{"d_model": 512, "d_expert": 448, "moe_layers": [1, 3, 5, 7, 9], "balance_bias": false, "init": "uniform", "init_std_qkv": 0.0194, "init_std_up": 0.0194, "final_lr_fraction": 0.1, "seq_len": 1024, "train_tokens": 1147000000, "dataset": "wikipedia_en"}
Below are experts of layer 3 (counted from 0) of a mixture-of-experts language model. Rows are named router (the router's row for the expert), down (a neuron's output weights, with its number) and show model dimensions 256-319. Each number is 128 + 32 x the weight over its row's rms, rounded and kept within 0 to 255. Numbers have three digits each.
After each expert's rows: "raises" lists some tokens whose logits its average output raises strongly, later layers aside. This comes from a sample of Wikipedia text that the model never trained on.

# expert 32
router:159124139128107115100195100136124137151125170131170096145118119122151133139133210182124143163099058152081120107131105143116159170154138162194136150155134174143133138210122037098147141139118107
down0:140107129181042163073159082186120133138126132129124125072135101092144160173186170128099158126154126082143146082110162083142139104083106150075047144174151138129171101101084188167126122136129101
down1:119102134119122136193125161137102157117113111123134159107126115191116093078080124132150139189166104149121161116142106115092065190152126110102181126135162097102134069162180142118140129187089177
down2:111087119132081072132145069148138116113136131081113140112114168142172131146156184107129098115083194150072141134129102123187155132180152102149134143154135133151137134154141075162120136121116150
down3:093188124080147130106165131181151138091131084118095191103117085127133129100139148174156113091115135094115081193128088090171098174097139171145102150123122147120143194124147114173144132108106087
down4:071204179076177124122093150142156166128116096106172081104077157138069099121075141087135177130152081127089110187157103098131124138107143145098131104092118104158154086123140098144172097089174163
down5:151134133110152097110093112134165102091212115080119153154062094161153125150196101172136077068114122118154141137157169123067113135177109094159122104095121154096111146161120118083126098080110117
down6:140148131099162115051164168149179165147147186141166102130089141110095132137163156167112117072103106150135160142148113111107194082152160121112125154185160106128218075148117121118115120110086086
down7:100106025052095116137081107077100090149095173165088171158145139124087093144113106109165104103131105126112163114122164179086177061107141143157171142143156154112119088135148141123115098199147111
down8:154149114104120127117115137091155193140105133114160130116146067178127106153097142157144087079089164186172099140100116131136165054096110138100139092113147139173119214050139131101086146201102135
down9:145150147146126190084095159130038113132142123126055145128112099145146055133168134095097098113128098102162080132128173146129141168113126139150123133194105085081143072081143063149159139202131124
down10:139079150082180116132094177130137132161152109152082140117118117118078213095144122075154113148080102144118101138090162172102119115109131096100087159206152142173175089117115131111129129112087171
down11:124139124224139142126143152096151070097148168147134110152096127146154119144043108142177156169141130183192102129093183127099116127148166182111107048135140185112153124145180095109165092115135144
down12:120189132165102143143123119169124128187100065138074116095124056155151127081150093113114143150159109116162140144132186129129165131126115093205061108128131168154173165128063217078092141093168134
down13:152145149125138119223113126090136176071108108112197175150140098104073062119105115151166123167156159078089136119117097127119122160110197113113132139076082139133124099134101130098149164122137154
down14:179169050173055104119143119115185124133151112106094158141143182088160071103186100123173078113142148107166160145084122153137107096133104142085141109104156151216139113095147148088156185171162105
raises: "-", " and", ",", " (", ".", " in"

# expert 33
router:224145105086068067139189131067171128130132139142120095117151120082157128105122140166161129141147133087096111154122135079110097097040171171154088144154071156155194192172116112183075109180107108
down0:162163162080134078151135111160179095108085125147114167080137126137163062084128139093126113155105101111213093124134141092120168163063142131177197135157112077135096141155152106175111148127157132
down1:110139116174149157139094120156126158124101128097088095151080151165163126174170169129172128147160145213104167106073110115130160072146156069133083148163122125167104132160132161158166160128101120
down2:101106104129077134121123104084099091135120136206156166109128146102078113158135142172168144116119150141104087126134093098227150102126131104168121068107175160124126142102123128184141085119138165
down3:163118099161096075168130113054156166185167098141180090141124112097091104086116136151165098169103147146121099134091078124152162161172155098119211176122130140106157198105151105151099098091105097
down4:149138051148122127136115135092179158100149055109063159113095093157131139194181109133146124144146118065163136143137137112176131164180151098101098132147156138116114198169115095157146097101126110
down5:179144130156115119158087163200128101098139122077137162114124151102139106161112083074163065216075132171125078086117108072136102109091165158108072143118134099118165161114130160141175079112070143
down6:110137140138156140178119136145120125143145133030084080171097133134156122128159179085139155095117136121137175097123119143187124127076148147143162101202059068127092152081154171152114135069179157
down7:124103154122137065137107162102123145141129141150148095137118074134104092099133076095079139136134072163105122189148122123168105149117139075114155143091110111088079111140091089113105121123120147
down8:142126114092101131184185151126119158106151181187157108164155133161063162179210049156105167082160071079200100146137106149113117095198121114116124119097138167097148115112142122117136154169120135
down9:123102185114118107139114108147163142157130079131119141156128125086110125115123107141160110148175110114123149136122116109131147073132171151161117155137159093164130071139080137138141200155155109
down10:116079140172098109115191177113159102135102156117122137169055145165217174123118128076105117153188143159161137221143131150205094142130119072142079121139188097107142068122098150165150166100100114
down11:133084087097071124106119156135160149147105158161153120122073165157135084108140105169109145129145091116148101133078152068143118065114128127126084145119061090126140155158116164141162170134119121
down12:118114151119152142131122148151093137114111135128160077147105162160102179145165195101124189128094135127105110150103172111032142123177175113128116162121087172107151093159096104116078156102163121
down13:116079183055166098114171149103125170142107120206082167146114139142168155104123123138134162100097140176142071139116134046114151103100146142102136142142153135154103113144101197128125122121137102
down14:132086155132124117143106097128118107186134174201088131070146073110136098115148114100212094149121165081108126141080157134129167098143123197143092175157114139182105131145139185076198128126116094
raises: " later", " ultimately", " to", " eventually", " this", " as"

# expert 0
router:108132101073097125103146137098150164118123159205090155124165146117153129151077121139152122127162146139096089123200138089124137088142158075110122141172116196137140098143139181142170114125140150
down0:143076073118088152163081110114100149104093141162130152087114186184155145127165073176067161151158147146069140163127077072149110116180153176118131143129177127088099125153150129116125050187144143
down1:101162154179114107130083135130139138114121119173171107082113192159121115171115079067147159080110148102123155155127172099145166116084167134096102029147141138138145130097136095088143132144123134
down2:108125086111185132117113128177130097121091150168097126099097079192144122183176191101145126037142136161125147152117101099122119062126125106169156136147120158147167103160196116153137133134103142
down3:106149080142190134102115161117079151132129131139169111129132136190116178189121105136136105128085149109109146155191150118169161165137133123118118127150126140143114111120110101148066163101134136
down4:109116150129079121110105132136159092128118131080121059077190124158176146092130139091114077199127070128096064166090081087096125076079116108161104132101118181109049116158144156083110106121142137
down5:162136116056144070128120129167121117139090144142121093154193125091133109126154081124127161077085069151155137099094156119121160135198074202098086163102088111161116156118081149166144120114143090
down6:185128123102185111104063108104168126135086164152149155129095167143135127174221091192134150168205096104052017106117061153102166149143127125157199141097172133129108124149108143156091123114144114
down7:150133093107136085118133136120145134096082152104072137153155072111126128163140182106186147067121204111137121146134076154104141163149145173171094129090156147117114117140130148130133129138164160
down8:158137096069185149119075138087094152164115085148151172111144150142051132152143152156118110118172143076156187118114153138121138169137149134121160085175188174120171140060105141111141136062055138
down9:130087144134173098107118172195131152121123142146188103068142184130140115045138181137140135105119115140099096137120135132180145109113188091118147094078130151132164109118078132098154124142081149
down10:057139161135168098107140089111088102177064102071053139158194154151146124168212128115159185098135108119130121149126148117193141120132168058109159163146134139137120098149145198148152143126140174
down11:063146105161198112132142124097136168122128131107081129169139177191151100096129172102101066116101084135101118133142138172138145073094104083105179098142135104128195115152150121110131125127143142
down12:080105140100140124080136080148108099180100122118109127091134108151110163135163149074096145090164075221096164148072140105114176131138126084152126137155140162131096173141103167089129189190089169
down13:122170130132162206126143100110158153135128158101119173088159131121131123141124168143145144110136083161144180128133112108147204161122106108093197082076127080163115151156212155167087101138108102
down14:157124127148142075079228119063093123113129105141128209067073125187135122133100177135155123083099121135148219141148157131104116040131141118123137136112102159200136047112170118092180093154061094
raises: ".", "\n", " |", "32", ",", "\n\n"

# expert 31
router:139090103074077081121139139117129133096177173121154120157168139143125132151097137143091040151162117116101128139152103139145084124150138128137145104153093139141187139134124167153126100101148099
down0:176163193169152137125125128093146123085148113119169089130142168147131110178149139092136135133112087114141137177108114078130086071123155074169022094139093179096218161081158126121130148132179131
down1:122124051154129150104137141124134143109131141174111143172106119126154205135157176101162150071168116144165119137121146123061178106102103129170140145147060134139145118116133098171104110181128125
down2:173094171111147092092110145197119133157085120126102123144162148087093131121114159075075093092138095062113137100108144117103111125094160113145146155106141083040142132097123085129137118121096105
down3:137180164051126182118127116146130139168120113102154127081133098112074115052186140130118112145155153110176168106110130107187127060149137136049178107045112158091110128061105143095131134126127110
down4:151084116087130121120134138124173142143128125133108097159158145124167120106131105131033170150129143158151135100136144159091116139096062163174158094146091103092159120113089119137139126126119098
down5:138105154133110153141155180119186120151130069063095115197141118148141105152123094160192195143171130162109076106167177127138183125109141138144126118078124154107145131129120175125179169099137144
down6:097159125149115104108086123062157126177105093098156103097071168148053108149119103067130158091115131134129188138190133173144181151115121103113149168124098131077123162170157101142194141115105124
down7:141162132078155156075200150119178114121085176097107128088103154158111142142116151147064110134175088167136139154148110086189116103107122106143196099068124112117061145126123107113168100202177121
down8:141125156075205191150091122140148147154155108105153178161159153144096171072163105137109120119105131125120140152124129118161126127125082142091135083193095130165141147087134133104140084067206196
down9:128170165119111179127130056176150122081186137131139147143147157119149124085105100143123111066095140139184067112149120138115122128121069165121100149117146057182113055137118126107181099121140128
down10:175139067150077151130156142109147204166134137093131121068147112133148158121108067160131135166142124123104123103107200154136140127142143131121132070136142167153093160121153121144113063171205106
down11:097134165154055158130105189136105131148111131109079126118168148104104104150115135130122156105145134089120123140180150126154136190180142093162106150140157093113150186154141123131099063109156148
down12:140103097096179112070121101162154186135115137105117139143171126146103107065094108125120192038149096132128141163125158096130129123096114134096126168128110173104105048110127129085149126139112177
down13:112136150143094151164118095086166104130111143106133128136071148100142114073117065137070131174135197065126146161086067151133125111162115088073158126157172181127127094070119111107099119172106109
down14:081166058138175087089061097125081147118131139185131126201095075093156090152156180143114103120108127137173163089104141112109138142102145162130137185136139102126155147176095134141087075169116165
raises: "-", ",", " (", " in", " ", "\n"

# expert 44
router:127104100090100112105171169102140112113179147162151199142163094155150163144083081152084099140144122202122135109156084148156100080133155107104118205103133124116119150134146137094145143131160114
down0:110151139131136168164085109140048112064137101100053124118150133112106154104142145158102187120181119142117150095154105099125130089146148157093141153122171151057123086150128148151073140145118083
down1:121113127125120110089123141121171154130110101120173162103113098135098140077192131150094082056128140161179150096097091078159146108128182158094131166113150176129101096167146148182124142135151178
down2:096126082149104082164106077119115075145114179159106142158127146066115062145152122106161150160138169115160137136128101177122154135128107197122168159108162102107066200101121112159110149182067130
down3:083111103124137093172100160116179104121141137164159119149071139136111133106076139123132153149110106119151073141150108073114220130095091119112070145141110170084135138104129087142155110093198092
down4:147174112166140161107146162104094084094103119116117156093063096125127141097102106115142130102181181075115146156124153115112151117146196138113089126116170103075116142097122177132111157141150106
down5:146105061081113122050168129131108133098145149133150115117155146112143158160150155112180120106142088089096216110137098162135110163132131129114143142126123127127160138175132115130147162142090178
down6:111076102121137073113161150118139097099105102115098163106116141105157124098124123142179070157098103082123158160149222135087186187093149118096140125177097138115034140152099137152195151116127124
down7:196162124149087099147105175127176115101185137108115135131082161125105120087077096141141145146153093165154174119146189036073130092142079168112121129127163111094163121155130135158151145138141184
down8:122112112146105199126147169159149172137201113154131092153144110104147075114112139192117117116142132163124136126162152128119131097134125156159190086089146119092094071128170121144109123130102074
down9:118143114121140108098133102122112101154114117156138189108072084103084150140087129216105126089062142187108149110149165084115148108138136109069111144112080132118134145085145120133087108182138166
down10:113159126134113129147142167096152142131127117160105076114128172125176192164104149098137147180140126194157145089163130089126103141095083085119122138131146194140156113122174121136143131147144103
down11:082067103094123171141083081093129123101027139087114152147108113150118160114159145107059162111121138118166133132165144116102138075130090129198089152152112111146185115100158138114093151101118120
down12:126131156128142138149085165124151085116114140102166128160129118146097109182122165059176082136091070136104133155140164162110136117177086167140076139068077111140180096145143120165087046142175135
down13:086119131156121082148062083144132121148084143142157164142108155100137097150155155135154116137169114150155157089124147184114050057166135105135171146122070113127127146127163190101169131166135106
down14:138141120126160107128136130148071123133111106148080125121077150122074161111133151142124136099134190118096035147113077095198165137108111115137067091146167077104123141089133138072138128168086118
raises: "-", " and", ",", " A"

# expert 42
router:184151118071115111148132146101157165098140118112141108162165200137168103090108151160118101202150081161099108128087141080121089147090140060174136096240099187139114114185114137086140147151154124
down0:098085207168161141090072170146170138187196101107097125156125155084153136091138167159101167119119124075210114124133100135214088096176110122101136118146085141141116101167121121138034167115129234
down1:117061144122134120079130095161185098143109113153146113096085113189114085143115152095152132152070172128165123119167149028123148111151124135167138101138128151122127159083152122126138205146157219
down2:037136152223167131106186103182190071179088156073116137099132127166114138149194089103092182158184127132107123159133115157162161199203139115115158108094105127087098138120130131104130160109124131
down3:132077130165093099102072128092090120146105110041150133079143159167125098172157200128091130180127139084130090133157150117140175108124175127140161076089138141094153142122118149057137160151107132
down4:157088153166203131116145106142109152111114088134098118166137172104132085137187169119113106133077113065123169155122141049101083070103173064122118115131137108144118091171182162131094135145130204
down5:079153146135132137138112055102120102155148076109101082178127149125051090164119075136101116131160179134163113151101168164161120152172152137085116081136106138095164075187212118083124111095074106
down6:110130142132137091173109211166061090163148069159114175085171134138130135133109174043133123115089158130146158163096176134074162083153139117119099127107127077095160051108133109105143115105136141
down7:139171126049128150149146170175136177060126195125095164067103161137136141105120106172122094157090148115117083154136130136133160131048148129151131149094137086069094133111131147103099223110158091
down8:055143182151113118187141106111147197183163078114159214178119179154123142082171166101140179091098100106131170126127109120142161148117099090160096116118124118162103122048161133131077087093140164
down9:129095118067120126200115175141111173108107131094126098134186094161127086139122147200078137122145136087096110146098161106192103100170168144120160061178110079147117188121132121139181194140129115
down10:133127110127160099137153137143098157209077088132117085116122118109057083133117136115109110117121156092126122091130159114111169097142102110112103190136123130165093158164138128170141151144171128
down11:120084104106144100120102147150098142097180099172200060145150116140098145171149102158099098149116065099183143139109135138101172119099114108116154161098075133099105145116099043174149115065204174
down12:109151138120073137141069090089101168113101099133097114079154139146102140142181146153154118126107084124120117123165132128150154119123159167149086039131112118142122142165125121153146099159145112
down13:125116117149149103111104228168138103095126113154124118152146126095170116102089104125109124159125104112131171118091164151193164121080101113162167077168138162127129196175108123045125112052107162
down14:132167126147175099058100098126149156107107120156079075144139107082132136175102056112129144145126168152130082113161122140128169097169137188099104120132160069160119103166098192116146148092189062
raises: "2", "1", "20", "25", "18", "16"